Weights of a small mixture-of-experts language model, trained from scratch on English Wikipedia: a variant of SOAP for the experts.
Below are experts of layer 6 (counted from 0) of a mixture-of-experts language model. Rows are named router (the router's row for the expert), gate (a neuron's input weights, with its number), up (a neuron's input weights, with its number), down (a neuron's output weights, with its number) and show model dimensions 144-191. Each number is 128 + 24 x the weight over its row's rms, rounded and kept within 0 to 255. Numbers have three digits each.
Before each expert's rows: "comes before" lists some tokens at least twice as common just after its tokens as in all text; "gets" lists some tokens that make up at least twice as much of what it gets as of all text. This comes from a sample of Wikipedia text that the model never trained on. Tokens count by the router's weight.

# expert 1
comes before: " the", " a", " his", " its", " their", " this"
gets: " in", " of", " the", " on", " to", " at"
router:122109125113155105107117163139123127075169164158121112113146168168130179120139116133149109113104101110130087155130177144143147105133142122114095
gate0:121164137160088124115148131098154141123114123136088102157118113128129158115152118114152153142108141190146138123100125128104100115116145125109090
up0:149113099187116136104123150116112081114118173126118116101115093124096164152119149122162125121089123137130133164123144102111057142128146148125114
down0:124136115110105148126143123073123126156153123116130147102143058150141109134140087120131115127087113134109127152090122113103182158085162109134143
gate1:119160127114158141117135105152136130161140157141148153112084154160135156140128131173108129145130137102121135085190154084095114119140108157127157
up1:101174148111124152119121126112156131153150155099166103169183125167106159130141145132145137138122118133160202130165121120107141115119171145156182
down1:108141117159148122139186114157208100157124144148123155195092128116111123161099096159138119128116139140122115128140093159142125195102066110107110
gate2:149153148121094162118155085137107123139131109146116159101153124096104109172126105094145128130163067118079102108164126144124117068131093119123159
up2:111070161119134126103156123075178135118110105144139136148127120071125142161110111131143138110133127125146147113133130110111126127118093146121079
down2:142182128146116141128119117100115129125165153144112105145168155123149116137132084149110144088099115086098116129145119095140135098122157098137121
gate3:170075110140111098103120116159178152139168131134136088099122137147102145131152128148142132131147118156159102081104102125162161162157121146111154
up3:147095104135128091156100133174173131143186090131128056122118144133133112154140126159137125090114119155149105117151079144137156103148071164101144
down3:086138136118168090138125128153138136136131154133135113133138163114119097126108157108114146128144116111124127104142181117160100152114127097088127
gate4:125128128106127142108122148123141120162121160126117115128125171130138123167121161110118109111135101098119104160123126124121105135121144103093108
up4:128111116102113140124121149096136090160152140120122094095116100113126168124133161119112135142117171130141111166146126143120175106091138132084137
down4:111117147139129125115130114145144092129140117104129145159102136113115128133185124137176131143136124100154117135097159135153128145160137101146113
gate5:117114120076166140087147119175137140150129137110116138108102117103124090128112120158130116086138110123124130148143147103113128125151101134119155
up5:103093127152107147172115138135128155075077120142127153133098111092121134105116084169108147156130148113126105139183133137173142114102113092152154
down5:142113135095124143120169136142132135123171098141169100105135170163139128142151064125122143167144127085127155099124147136138122128150121102144141
gate6:103094113137142111109147085117105114132155118074112125112111157160139149113144118108133142102107122136108129141147149071121147109126142121132125
up6:121139085097119150167142128114159122150111111145091158118156148133107089109156125119125155110106128098145110146116094142113139121115113102116109
down6:163167134118110133151169092123120189170125173123149117133125148139126119153070155067137123122119067116100139161155014154094111153111156098137152
gate7:136104116094151145165127094088089108116164141138076079086099160144149155146154130105157066125093166139111136154147123127090109127166128070136132
up7:114110072163124130107133112159115142134126126136149101141120106107109114151091136126109129138107097124109149142117098124129143112124145176117095
down7:113108148130180117111117126120117135159144137112097107129109157122172171173116122092143150138117133148167156155082149113110149152138136127089150
gate8:156101102132107143106125147134102118095143139095131134131135086156160145110134141130127146131099106140109134126100142158100135114150083084109108
up8:118128118179124115097080103119117154122159152083143114123135147147108139127131145145149116092112145125121125119115122111085129119118129185132120
down8:132103122122158111116120172158127130156107146167112085136129146153128144118116131144127120119105127129144149180123150143121083118130114120054097
gate9:143129161128127127118073159122143098114170161086155129114163150079112140126114142130178144143124118133109103113091166125129130123152129161151169
up9:106116143125143143110156131130127084110160111124127129128166129161149129165089122114153149113142105079101119188163129137089113120198129153142128
down9:115105098120130155157072133136095111170162087121106148153156161087153153129118115090110114106084132135099116137110108137115150088139130133140135
gate10:129144154158118112159188102092122134112124127129100114136177135113111163138109117112148124113111126114152133106113107111104130104104136132104078
up10:116111136104115122154086119128129117131097149102122108074124120143116119159093144056076141125067125122139137155139102123135128119132146109128154
down10:136129124148142104094140172118115148131141093140107068119104135110124122103150117200129108139083142137146162138152142139141129159145155106183163
gate11:148144098141107148109138128119125108113153145133155087114120152142122121084155121149135137098155127120151128118069171152153109091146117139169154
up11:112113141156161150132153130118138143164132135115103168130155122165086146114160101096124121109193115102109107117133120153158141146113139168116132
down11:186129137103131155120129189136127120150133092137129113113168155112169123116121118135136168104143116142115141133126078150123101119128142120112114
gate12:112099129143180118129103119130142087154166106163114101100144136146118097132133203174132088118105121124137126127124129137159106079121107149118150
up12:138164147111113172103141130132104140096124094108125154140132134163177127157123060093092139160144131101134133113104142131103119161120138128156114
down12:158148151159149116107176162112127150137106173190142096140098130138116168098191159133122157108166138146107132140133181107186146126086151161087140
gate13:129101139137133126116150131124136157127175168106132075117087098144154162162138048135141110113130116163157111134131087152131139098133089125132124
up13:122107126095156145120077073138104159128180119094120096072108175124152128206140115117171159106096076102120141138111093182113157123097111152126082
down13:162142095147095131135119134141135128106130133152152119158141111121140138126149113109135123123106147099141122121163102113126135106108112139101111
gate14:133133145092118136094148160103091145059182127127132154095129137131129147125141126159129171099101138130136081117104129105148140106129119115140132
up14:163126119173139095096142114136139105122119192114125166142126122143160117118102181132137125103120094137132166137055104114135148133100154167121161
down14:156134146113139186090155144134131120140151126098077097107088124107140100123143096111064164126117135122126142153159134157129110159095121109120130
gate15:094115152097115168119103132122126082111134132139138120111113142094144153122117120118114173135161148105169126134109130152113146076136144151134131
up15:132174105174139108161160137122123141093114105130095141169151099147136165140123165165220046149080109138135157150126109122149131145129135100128164
down15:096143151119124115109134127110066112130126131137149129151122132154103132128139090142116108107127144151163120111152134067087170127104126111119128
gate16:139148128095131153161101145143161118152146120098128102171119126139152176083129149119163161125111159103133145192113114113154119153103161109143120
up16:156121093112122108119142123135134117101134171147112104117126156137163068165117157135114113121117119118118096124129174111079147119161118107143158
down16:154124109090143130129133085130097133164128135099130126131119158128105191167127155123130209174132146129138132144120096121145150081174136075162121
gate17:111110130140119123124123120122158117173119117116148138110134118128104146117146145117120106113136124152134110164131117126091137143112090105169121
up17:148162107108123109138121134144109148107097098124104128127082116103098076158122121130100160119143142111130152127110164096135090115143142156112178
down17:133147101110112193135142148126108101095113147129138117089134134134129166142112112105164123167123109136097169144093133116126116088152129121136118
gate18:112136094121156092162154127186165176148142131158132105136141139120166150124122127103157098143103123147148131108097164124164137123078107136137173
up18:138112114148128141129127112127138114153158142185141137158141122132116163146126119108154137132129168147134132112146169136109147107150147085137134
down18:129114107106121124136108138148098110148097113096131127125115087167096112105119127091073159131127119150108112115119112151084132115123130122143116
gate19:145125096093119102116135141118170116172136119108111136133086134130150101094126131155125134155146156088089062114111156079125139151109111134167140
up19:135124155165103155124088118122107122107152110151152078119174098164127139128137102091128104120128166121143153125120086162130100086165102158130117
down19:112187124148113132144104126111142135103122121134104133128129139130125083109131140160083175086170133144161101147144099131161125189161087153139117
gate20:106170112145139116123165154141113116123138139160131128110112170149132106146081105126109169152099146076123126125156088124127149176126179146121134
up20:138124129142182062192163134147116106099170135097136133143099093155165123169098142156093128174186141093130127133138097141133141126085112111133105
down20:183184120146107101134087130115101131157106130129136146130144104131113111114144125129107129139118110150127125082149163119109119123135121106151159
gate21:117132131163078105077141122096188144144129167110126143146082125179124125145105116127146130140161139145136106118136181109113167170113119145104129
up21:153157145096083103089137155139105124134114167165145116146098151175145121107141081117152115119165135109137114113128107130154139157176122148136141
down21:130092125162162070156079112100103110112143080104098156143160136148128136125116122158123126160123095154143131104095211145133094149125127128155147
gate22:084129111148131126099103130160153140154108172121115161170147145135093157140155131124156116135121069161128121138137111142138119150133150091148115
up22:105164118145114117113133108135118165119089165091135107116163159170125165098140162136148116129146113140118133112117101130149096165114140099149138
down22:161156109116129153169144179118165148165135125130125143145166188170134143113149147105128137134146132140144082153147102118118118125142172106105169
gate23:111102097130093123147131157113146102160074158126081099131140104140098109124147111132145124156106149111097162129107173151142132153122113102121122
up23:133114111146071106125123129133141111137133148116125108129110138149103154157127128139141135151076133177148158082111177123122142130158091134158112
down23:100129119118133129113091112133127102167139088134155099073122146110111125122144136128098145141075138152151139097155097082145093102118108099117112
gate24:155142155150135121060102110133110162116150130145135138124174155154164165115139120115137164124130074136206094106118101115108139118098104074130070
up24:139179086146147138096154117141089114147145133155107102144185148110174145197101120160123136145122146124156131126119145146114108117081112125127087
down24:114083133134128159160139109172106088136118150135142136148155133126132090153155169135142108149111114167142108137110144105126128104130094110128135
gate25:123132153129186153118108108144125105086117119147136091160108144145136145110120126153107144137111147128125141166161132144127178144103135139098181
up25:114159088157092119165079151133120117169094121121141161166122129113141150137160146156137073168113120175130129117132125160146148145151152136087131
down25:175132108157113115118100099125072084126138120133070138112149103128136173108110094129118163117123104123082144148105196126149164080143089132116096
gate26:110096122119110117111149139133117144102128147155115127125136141154138143123145160167126162137173110115115133149144130167122143139158143109118142
up26:167110114162100108129162134110130128167120128110161151170094115096140151125107121094137103160107142098113091122121110123161135135130059155159114
down26:100155165093133162170131116103154133119109125100139102096117104111143124132137151129112135109160130100125118119136115154151126117126171092154211
gate27:142160151182160145125139115132104149072155132139141142148127126165147152149119123107107160148148116125148137127142146153128167125067139152147145
up27:177120118158130116126130158123110118092166119129168099147130118143179178100139157098131157124149147188138077150126148131122161107110150176106153
down27:169144168119119148138137106136131101118106138116148113135132117112125096143119152138127153172058135109113122113085138116140116093076095143133147
gate28:102119106143184113139091141118137101090134101156129135130142135120113171135108155129104102172152142147130128094142129159145139130204119113140139
up28:147131161106110123086127100120117094116104123121111084151142151087126135106103162154124133141120092151079127108105157131121128111118161132172170
down28:132146158109157153137101115134138097102106124128104120082133116108164115142144110122107150142130145104114125082151195124168165112148120108121114
gate29:163112097111138123073104140150186131094136140105169144160116123100123113132166113119158132139146153115185130086137115094136115139136118106134091
up29:133095135145114132139131148130154129100154122114178105157147124130101101109154135170125151100146138136166139133145122096137127126114124115126154
down29:119131088115180165134123114114147116172180119148109131143105167115116090135124137098130143097117088167129106093098141115116115119142084103149128
gate30:136119126144150147102160110138097124129125165119119121167098147121128118096124106113107107132175138134160113094143155164087160089124106153118099
up30:158154141132055129145134122081177169134098118128097122117143099137103129084147129139128104152140096112110137142167042054103141141117120095169158
down30:115161109109104126130103144101134100099139116121177178132160125087137101105101127104131120164100139127168112112159172076113118127113149120121098
gate31:132116131078118116124122139109081113143160143154142185159115140160110144130163159187125150140152115154135142108140142139126117136106112113122115
up31:098102140127131093133098170128137117136119177135144146095092088116153130089119105174093079143157160156146127097136140116148155126126086144121088
down31:144139153115131112094140099135114121109126147107157173098119125167117133138160147121093122139122086092114119141149084107098087170135158142127165
gate32:158149106119113113155147110164093096107165158137151088128157159109172091154132136123104146159112168132147140150153106127111123120136111125124157
up32:116136127143115118132088090115143146146098104117100110114089130140062120093150126161141134133192094131132146081080109115124089128150126168126099
down32:151105111115106113174119090083102150103128131126076086121165065087100132125130102175119107158175136117149142114141149128102170151073155148114140
gate33:114109122140134101136128129156108108172137182115128106141146109081139161125171102143093096117100138091096114126149125104161143109122096129118144
up33:127129105153161092132086075174134124150127140133101110178142130092155138123140109125107105117128129101101096130117141084182128130155162139124109
down33:075169103155117164108142168096133130160168130136123151162172164152135081158115146119141142176157130137124158144163107177116150175124121151113111
gate34:154098130142104138173130121126139116143149138093084119119149088134100145146117152147083103117132071155143081161150163133140097120115125112111098
up34:128116103152145143136143103147142143113156100098126125116078134097094107121130138126158155130112159140117144107138102099087104126163087130107135
down34:129100125155142115178147134104129128121145163150108092146140127179174136124114074139135128117163129073104142141119140142101130147109136142103132
gate35:160128112132126122127169131082102115133178145085132087095132105128121124125113114134138122125158133113096134141119091112160101112117142161138185
up35:178141134111115125152115112134132117104115121071111151100167150088076128175173133133113107148118148142095139118119148162119143163199146154110130
down35:108132127152134098116125115122116152119134138134179118127123105148128176200127137140136117118098138132092152127153079099099116165132129132156136
gate36:112112161131134143154175165157126156148076122135106137140140207163147151071148131110173153108164157149105132082089117145129141090128164141122166
up36:112099147132129138109164101159117131152133144140099141091148130136156139122135122177099124143100151087162134126123088168127119060129139130074123
down36:153152167150138139164125143123120114118144139132116155093152127074125138162122124159112142128147149141123134155139059163114144135129112157130124
gate37:130088141142142118133142144096131100148120142090192134128127124125147097115154133110156143107055125050144120156129100150140146108134112095106099
up37:115094118130141130123137108094113102122146122101178124088118123149114140133142140104154125137075116120152105154107132163129176114150138147119117
down37:106150101121121148083143111101096125143081074133129116137129094145153110195155126127118135111156151125156128155096160145120151159156132117145130
gate38:149078149122118114125155120128144136106129123094152154146166141059131115128104111121120108147132083120151123140108134129135131092180150101159137
up38:117117113100132151118153135176151113123137127120125111158126102170103105121108101146123167153148146137119097120168124153080154109092108122057127
down38:127149123117081095126114123102107137158147130111161129150141117141107143102176112127163131155157147150159086116120119116126111119118106051112163
gate39:111120175128106160151086126164089114104147135138096139131146163151134164102116147143159171144141127107157139155129172102114140116135117108124122
up39:120111140123139148124091136130094120077099126118106132102099144084140155128131089174146102119134132102114164137107160108147130125124081098139152
down39:086146143114131130113140124138131126101153117152092125115166148129147115123131186118134123120176129162104137131081156143161137114155148083120148
gate40:122086131105130114129124115124130125153120139089123111117148114170130109121143130158183119137123158142151136177161121107115141144114117150111100
up40:090109144113147115113127203121130109143087111102122118127135125100126095144108100096127174129165084127148085135101170084136126124147125110092109
down40:150121119146099150133120101141129113151161124115088159184124182106128105133134120099124115127079173096134175092109171142108112110129118142083107
gate41:103125123143156117074093086110145120106141139136128167126166167067115160093096131189124115125098152107127118151133157144122109085144104113120124
up41:122154086128096127168120093143133102116183137155134138134080133113106136140163120179097098170112123129123136152144093138144126129156092126141130
down41:136117091086146135163103169136105151130141154095146114128116115147143069154151133096170161141149107144150102153116118145190125168134122094154149
gate42:080103106141140087135127127108119113113144091152113127129145125112126122179147131126096135149088091129116104111090121105110141066139109142106103
up42:162119172117115149127110128134143144106100176128123073145107121119096088113131128155149156159102093175133169092118122107144109128110113125151154
down42:138137151133112141081083157115135150145102142090120129128127177119172123089157162126136115094131099193141148161129204120116144156111119159119134
gate43:094152160129156132141103110130119117099154130114133150119147150133153123090128106149140125094118084125106098103150164137081153107116165137149103
up43:160159147106114173137115123140164155135124128110155133082125108133121137112137114148136078116098084104072148139147123113154147119161124124090169
down43:154125126118106136143131161103118110131161134138109137099084114107146108150168129113106119083119120151133132050150078095088108113106151110108130
gate44:144124134172094154143134133096103102080087111132087130135109102105145120140183108149173154079143170127130127146178202153103132121124136139136109
up44:106084139109121112112142162123179143135122130141088163139119121157082100145163108132046155155162112142112139115122146136099126130124093116110156
down44:108162132122135145093130145141139121116122143148132130138134140129166081106165145131124109156099120110130128154098139071161116140105168149075127
gate45:088153116082129167112138144151167141120130103122166129121120113114119126129135139120144174134102125142079153132180126130160149169133109139183088
up45:181122132162137122087144173080122099136159129109171135141094147118130125135136114114123135150137112099146125145105169134118136106132121168115098
down45:151098126140140117101166144129108113133105103188113131128152173100143134121117081157123112132094116143130137079092157119126112122127123135152161
gate46:130132101114130158162125106135109148101149115137119150117109141197172154120109109108088122199128153139104125123100137154167113097117122117089132
up46:126098091140155130155117143115145150147113124185103143107117128148178172112119099116071138155131142142085106126101137175129156127139143136130114
down46:142124135084186139143110109131125087126094110107157110087132119095109127125118127158128135106169117114104120135125118155159143098101123149113127
gate47:124156166086134135136121082181112124139133121144075141149143133120138140140111119112102052160148135145121105126135165075081123132124137110175176
up47:193157115091143155068116125135160107134140106085118119143100159131155129151152141100090109127134075154127111129106163110108110150120122088153155
down47:106151122132142121118116110168167123136157129146129159110092145144105151124129134157082164123108153142139100128139099076162141107154164172140092
gate48:117141112112143158116141118132146136161182151112088137115149150129147119104103104150116160109132139144144141134124063119094112126087125111128190
up48:137120152095136132152111133114082123080098112163168148136117131105150132152136131116125095127161118126117128114121174116121105099120118131139123
down48:126127069124131144146101113090191131123116127177110095100134099158111101126114123128125111096127116104155144137108171155109148155142168126148113
gate49:108146136144128091127185109141137132125159076129113155115135139136102103131106117096127153144090149143137129136174181105156118129103104119125123
up49:138149164138114140126103126094139155146118167122138070132144100125169158124146126155101114133135118128150143136149111131103110122113152136108157
down49:068153131136150118118123146123104111131120109138115099101110108112065092155144131130118127124119102111142117140092165102160165146152147161121114
gate50:141103121118121125132139144111096158109120150101137085120151150152174101125092124120148111168099102142123178117117091117119135164118123141101117
up50:153133107112091162090114107134090121145119152111154110101177150112167148129154094110140156126115093119146128152093157101142134107102086147144143
down50:124089105114098155143134102081159121119130122093116180137132114124118128132131159121102171124143157138115117120079107116109096142123133096097120
gate51:114114155142139138106168124138125154135093135132149096138130154109086130106153141082128107118127145156134133105161151158127118128139145086134177
up51:134149123122087106170111136154134108164130110103113138109150093130148143149140141159096102121116103126131115145067104095126129119112122166161110
down51:133133086124115115182146162087109152140139150164161122111098086166142098102105142170129168112112128129118159173107123137134162138125144142124074
gate52:137107115191115154191110147108149144144113137146112161129135102185127129104126104078156170114149111141163148152096078126107107089095140130162123
up52:110150171065142149108136118148092117135126126099090100143146140055143161118109117122100144140119117130106074087154163110152134110132144095115135
down52:091113124106116102101142080147099123126104152128115147173108135137119159129088157087158139124078117125124095131112146121171155119123192090130164
gate53:109142161096150110160075149155123171113130111153115144080134101112143133148113154119124131111146139163132149136148132085136088113144109136135116
up53:116075121132103112168162097168129121061137151132137139117138139136139132123125107113114122117137170158164103126137164107168119100131126139113127
down53:163111131151163131136132139092116109120156148137131107140115154146117154124160136114151078146092109092111157118123133124117140127141106157121127
gate54:129092133106164160159099121161120127197137145150028172122132107136147125125123111131118080170095143139116160113093153169083114106142142162125118
up54:132118106081142106070127093118156108146132135157106111120151104131155123104115124144081089102088189136084129146150160093139102166115173122117155
down54:130104174141151121165088108156073129131145132143145095164115125157174124067137136106149082129116136091134143109139117137167147106119077148156132
gate55:115154122169116107157136202114172098158104146181071173131068154149123085110108154137152152132125095105131116131128112099144112107095086164123130
up55:166094117126129104116158110141122147125098106102145137102156139072107132170117119140102105169151119181080130127116151097116125125116201140122149
down55:147139101138088120117119145118126104110114103136105138151165117143176173116096136134086140106119162157125128118131129116081149160096153187094161
gate56:120138123110164138090123142097139122110054099121105139090106161133107107142097124139128120127099148135106089163135084148185121081095158144136140
up56:145105108145111157123115129135148096105121106113117109107100108159097171116125167090100138138098164125143170116156174108164127120135108112130152
down56:101111162139128112115144121153121147123134126097131124127161126115168181097118123140174124142103155153075127158096179121101118146173141141165122
gate57:087135123143180112103131163160082125106102120103131165132118158111108097152129157117183093136106110157149122083124153132134147145177097133139122
up57:113176140120115142128157136167120133176134164113119097146121101127199127118137126147121138116174137128175097127133150125162127060099155138128125
down57:106149155182123159104137127137122155118146108146175129143147113159113138136117134159185107099126139111078079140153141099110136118136111165145126
gate58:120148112077134115118137124117112118113105173118100111101103132165121121157129115159084106158128157067124120176123129124148148172126145132145088
up58:146150084126150128145075126148123103138085124094124150162118135132076177104113134108171134127160110118110118145111089099097156170155137173141173
down58:126150136102113091087127122093104114137114153141107103114130105124118154141104153129151081147120109119116129114153100181143087126121133097145139
gate59:120098163136110122085142097070148127123129143142144111090150132096156133131158112144092143118125146159148080127159169122117090102105111109085100
up59:133143116117140146153137155169121117128122162078144148128113111096090132124143130133141091129138134097157143155095084093140084145130133136166165
down59:131130076193098114140153135097149114130139172146099110152139125129128106113144142152117102130158117115155070179141132112177114109146141130162152
gate60:074103126115100084109130128137172132119153106128115145167132156183081146152134180097109141139125060108172129156148129124130203157137117154114116
up60:092117110127149117131152122133149123170143155121118116153182124170157160123125111120113140098125143152088130174101127164107163126139116136117113
down60:141122124128091128134117152133124074168145150182100175168115126059124147153151138138102140167107116169133123174119160118133130123059096132174157
gate61:109108099118069101159088145191174150120075108127134125124146113134137117130132124096151105105134135121160132119108098147154111142131116127176101
up61:144138114140142099099144156047142102150172169163121139123091106145108106120106117129121114124105100151126129142100172094105132120125119124126124
down61:097131173112153136141112096088074122108089117104105129134123096110114128096143116120123056126100209121126141137131124149139152146117147094138144
gate62:156120104162120095120141090133147101134141150104131119141161138128092127137145139146114145131129141133138098149152163103114145135088133139154132
up62:098126129104147127178112174150170147123083134172111156079158115144156129120111080107092110073134104168124124082125062112180143143115130112117123
down62:124111158170137126086133141141137176120106151138132076152145167088114170114140127152136162121145074108149118129103125102138117107089144161157117
gate63:121139136114178134128143123145111165102075112137157132129166119112112151140117121165165112096114121121178050098090157101104103147126157162173130
up63:138134143142182138149129147180113134179114134132118149138145144142162133129107131137115094136179093090139139136133125176099170082150131112104124
down63:144139094149112137120114172145130102127128127135148139087140135110145130112132104123143111138115144139108135171108132144128124166112124118102147
gate64:152139105156127106104117144121087160130115086105143121096102156157122118118138146129130137122142138143099085120162101129134158155101133098101130
up64:143096170130077115141081103149096112134120134156140104128153152160139175075105156132138122138108108137115163132136163116155100121110107153159114
down64:099147144136106137125079175141144112155156144152111131184129141135170110130131161123154135128124130110122109110157155113140147178133098122115144
gate65:136079119149106122165117163104162133134127115111118095146107149155141143125118085079117127136153155128119156087121188079200117130171113127128139
up65:146104161142116105131164166146139127164160095105123127107149167094115105140160108100125118129122125143128164156073106082131131165101092111108124
down65:061159122116116143149109152124163154135088145179120123123153126109129140119141158128122133088133106135135142121147094153116123083121157179129099
gate66:115091101135143128137126100125105132157162111162096149087146092169110119104170137152129121113134166135116112113133175142137127129143129109137128
up66:141112151114190143107090116097145178152134134163144141079159120152107113128138100152150088083131162114109143098140186155109140158161123137142123
down66:118137116103102105085141144108089107107125114163138101110095113140115122137167136124147122129157085144107118142133123092132141147094188105113112
gate67:128147176122135186114108145160121139156181096154111167184145127137133189103145084100170113104108134120133161138109104143128080097112160140109152
up67:141111143152143117158144084140106111149101196083098112108154156117132109097074150137130160149127132146133090139114155130112155134146119136122092
down67:100086102094178133106134111094114130106133090173130116166130134105150137143126144092110107146131126122092140134152074113112158118136097145163098
gate68:159136166133088166147133158144141127139107105139093123113140110117133089163087155122100121131089091148150147113091141161140120134097112130106112
up68:116132164122117137099126144093138147148127154101103073147120119115137157084126199111099137117117127160115166157117180145138168157100096117101151
down68:136076119119161123123159137114165110119113147107096145106136132097152113129070128144131104078142113164129117137135080131094142120162127150119172
gate69:081148142159144135087102141128132149163122151151115079115117120166144129157123125105151165151134126187148114127116123128182121144144094102094149
up69:158135114113140126155171150142118114082117122087110138163119132140140125108101116129128071109114140076079146121109100115109106141115181132170126
down69:124118124093123150133136111114205168092150163079161102127162075157107105165111122145075127148154142113123125149180167138115125150119160130121144
gate70:174110104102119143100158151120107140133157095139131069116088097150113120083095131139122162137127110124124100139127156129101180085119141129154086
up70:098147088131082181159118124142177099138109143128144165167121128103098134128144126154092108132156107134162137117102059138116105115104082150151145
down70:140109145117145119140098137137063130091111076187123110125111117124123115102110107129119122125154179107123097153134155077111143143125147163137158
gate71:126135164104129172143100158106123133089143162167169136147151163163140142096115122153066120086112166126143152123128148155129146124108131129098138
up71:145132163101124112106136135116163082142143167117138115153129135072149171105157169125152145091120115104101132137114070127118108153093140115122141
down71:110173162153111106139128115168148098095144118140146128158115172151113104123115069109148145075122163109138134145091161112161155174097134121116093
gate72:168137138144140108093110126141100151119103128159123136144101166168127124127115137103119152157119164120111080123165153133119166139151125170107096
up72:134084108122172129134148150111109150146150131129131144111098127109104130063117097181108113139145155133118127154115121099150101115110117126134125
down72:114124142165120134115130142155116167103150162156149125147105115117172122123099140112123127093151135120110124143162137130087132142075176150105095
gate73:135155090124105125151097136080085119120088159122161071130140165138101148119154163101115153114129111144122164123125120124175144097136164131138108
up73:139121124157092135097147121092127133126125146092123151181139135153122104175171134116131143091122151140100109169158131146079123150153107172152127
down73:157117153137145109114140137098168106134192130156128151144135161101109141076145120162098124138114157102157103112115190114132154102126105116157143
gate74:118091133158100120089113136137156093136089139137104099141088132149142185201109150154124153145157069138128125132134188123135119150122114135140089
up74:164160163090123133122150118125108150120187155109153128100185135131130091086145123104134161111108130107132143078123125163124124099169165106092161
down74:153148163117101137122145143135123111139148090142117111114075155119102183116119128120143144162142116137151126164149091122105134125126152127105087
gate75:139192157155132136155145137140105114114116102141127137070135124097149122118130131148163134157107162161136127108132078131119148075170201131188161
up75:095104115126100147135134087165110140071123106097139119083117109120138095104140122067079118123152157122129171164125137130125117157138097143135094
down75:170134149125092148123087152141128135164134134090120139138123093166128127131107089128130109105076141072147115137102078111110066132140120103150144
gate76:114117142136109090142139104111118160145079151142126128095143106121068127147127129124092125137153153120148140124069117095168112089114119104096128
up76:132187077103151138145139110114122116121092110161137136121106123136129146134103138159156144114131158107107102148188155139146165114133120124152127
down76:126136092136135135151122122078150126168115103118108118133150130119164150075153155150119116123152142089166154128087132131115128121096130110117083
gate77:125146108152098136164135132164158127143088086160139122102146072130135151106119071082113138104158126136161166158139163153135115117135137102162106
up77:137119137156137137176156129150153146128100126117110149106119098085101131093144109113134131098137140137104146126112103097119160161082088135139108
down77:152130116172112140102131187128155143133117124125143114110130096138090072120139118112122149121149145117121124128154108101128141160093146107118083
gate78:146108162099144121125159154112153128091102110165126082120094179121159118094091141144113180132149131097120111102122055129129153151144094137151166
up78:143132088125132130103138123100125098177156160152135176128166133163099166142153129140143109110116160201139137151133176118113104131117163099101100
down78:124120108131102111116126118087130100101130092101091123140119102126201128141118126103109134107111110094127107150173198150145105149100114147160101
gate79:162160115126136098162137147096105151132139123112127093172130132110174099069118123126146119103154096126111136155124109161144122133129157165128126
up79:146178142129146102109090127120097130143127111147143142166102144144136148158139167125081159120153110126125151109122195136095139089165092094150129
down79:111086187123107131088181161085165123147133168127150089133103105128079124103160145115126066100098127114149154161146155123098149106114132150092153
gate80:152145105144112150135116104123106136083113138155104100124154133127144135146177099112094138128118100123125097169145148143124165119144102110142140
up80:136073111132123107127156110116113146112107124141113178122104131120116127149119132085115132110124104123163128122142148103122145103177142140092102
down80:144194117100130162143189125159104148139116149127131142115121094135163098143107151165140132097169121136162095088119157109103124078112113122100116
gate81:112137104121143104118121162134153127101105102122132140124105143181055125161164111153119126111153108095107138135057159113132115115124113143109159
up81:114169080136134092115115087099116124111115120130105130097161175147047103154116155147146090149122122136119120130114139098116142144131091138120131
down81:092160152093091133104105096124102174147123117163148108165132080129086185100131136177109100123121112108146148126084153115117119185092150155174134
gate82:136151150131151136122133143140158149119123115108038136126141126099131100138111148158150138130162124109123152171178115114134096116156142115126134
up82:146138080138138086111165160150126159146146139106131151148117143173148158125086101098125121134146166180129115085115123136127138081137142158101139
down82:094131151132121164143119170111137140123146117121107101121148147153114150137104121136126090136112155151172145116094112180150126134145137110125135
gate83:113119150127113167143122096131149138135149137136161149104159105140098108172114125162164121136104096145184137081125134164129128104090103145126120
up83:113154142108118120120151124142130099083118114072120172123111166122167124101122116115133150153143128105161138144132136148108150136113099109128162
down83:137152097150210155089086108121123151107087120095146111132145096129137079145130170108104161105128147136122156143105159172092121123152164101131136
gate84:115093160175151185093129119151119146149110090128146130111122143155109112124127128164120123155105154103151082151109122125138147116092118136071126
up84:115080079120125107147130128127116146140131135084143137075144127149110125137137099126112129134157147118108141107159111130116167136145137100092126
down84:165116155147131131125125077129122131131109154194122109173121121109095133116122139165118136132134101110163134102142129104130166170113104163125063
gate85:115148126137153134120096148091118158137136124130108132117144155118126130111126102109135145151132133135106103130122127121167132104136131114128115
up85:139116110135122122160115177151146117123136120172183093149103112162154160098097152191149164110177117097136129130108127148172138128095150153103144
down85:084082114163121097139115122123144108125140117092097131102151112141095124128125137128177109094165145109094126113211133128093123158133147165137142
gate86:122122158124110161142124117099123128105136156123123184112167106117131157148138136083106152103161125124129128177120132131112135179128134147102143
up86:117140158121119142150152089114138112094134145121108140098142106121156115122078145074145139081172170100171135107168162085156158175116130125103134
down86:151115089173104120116177126118097142116101100125124121108164154179158181122118123093107139119143159117147112159167101116160094107128086068115115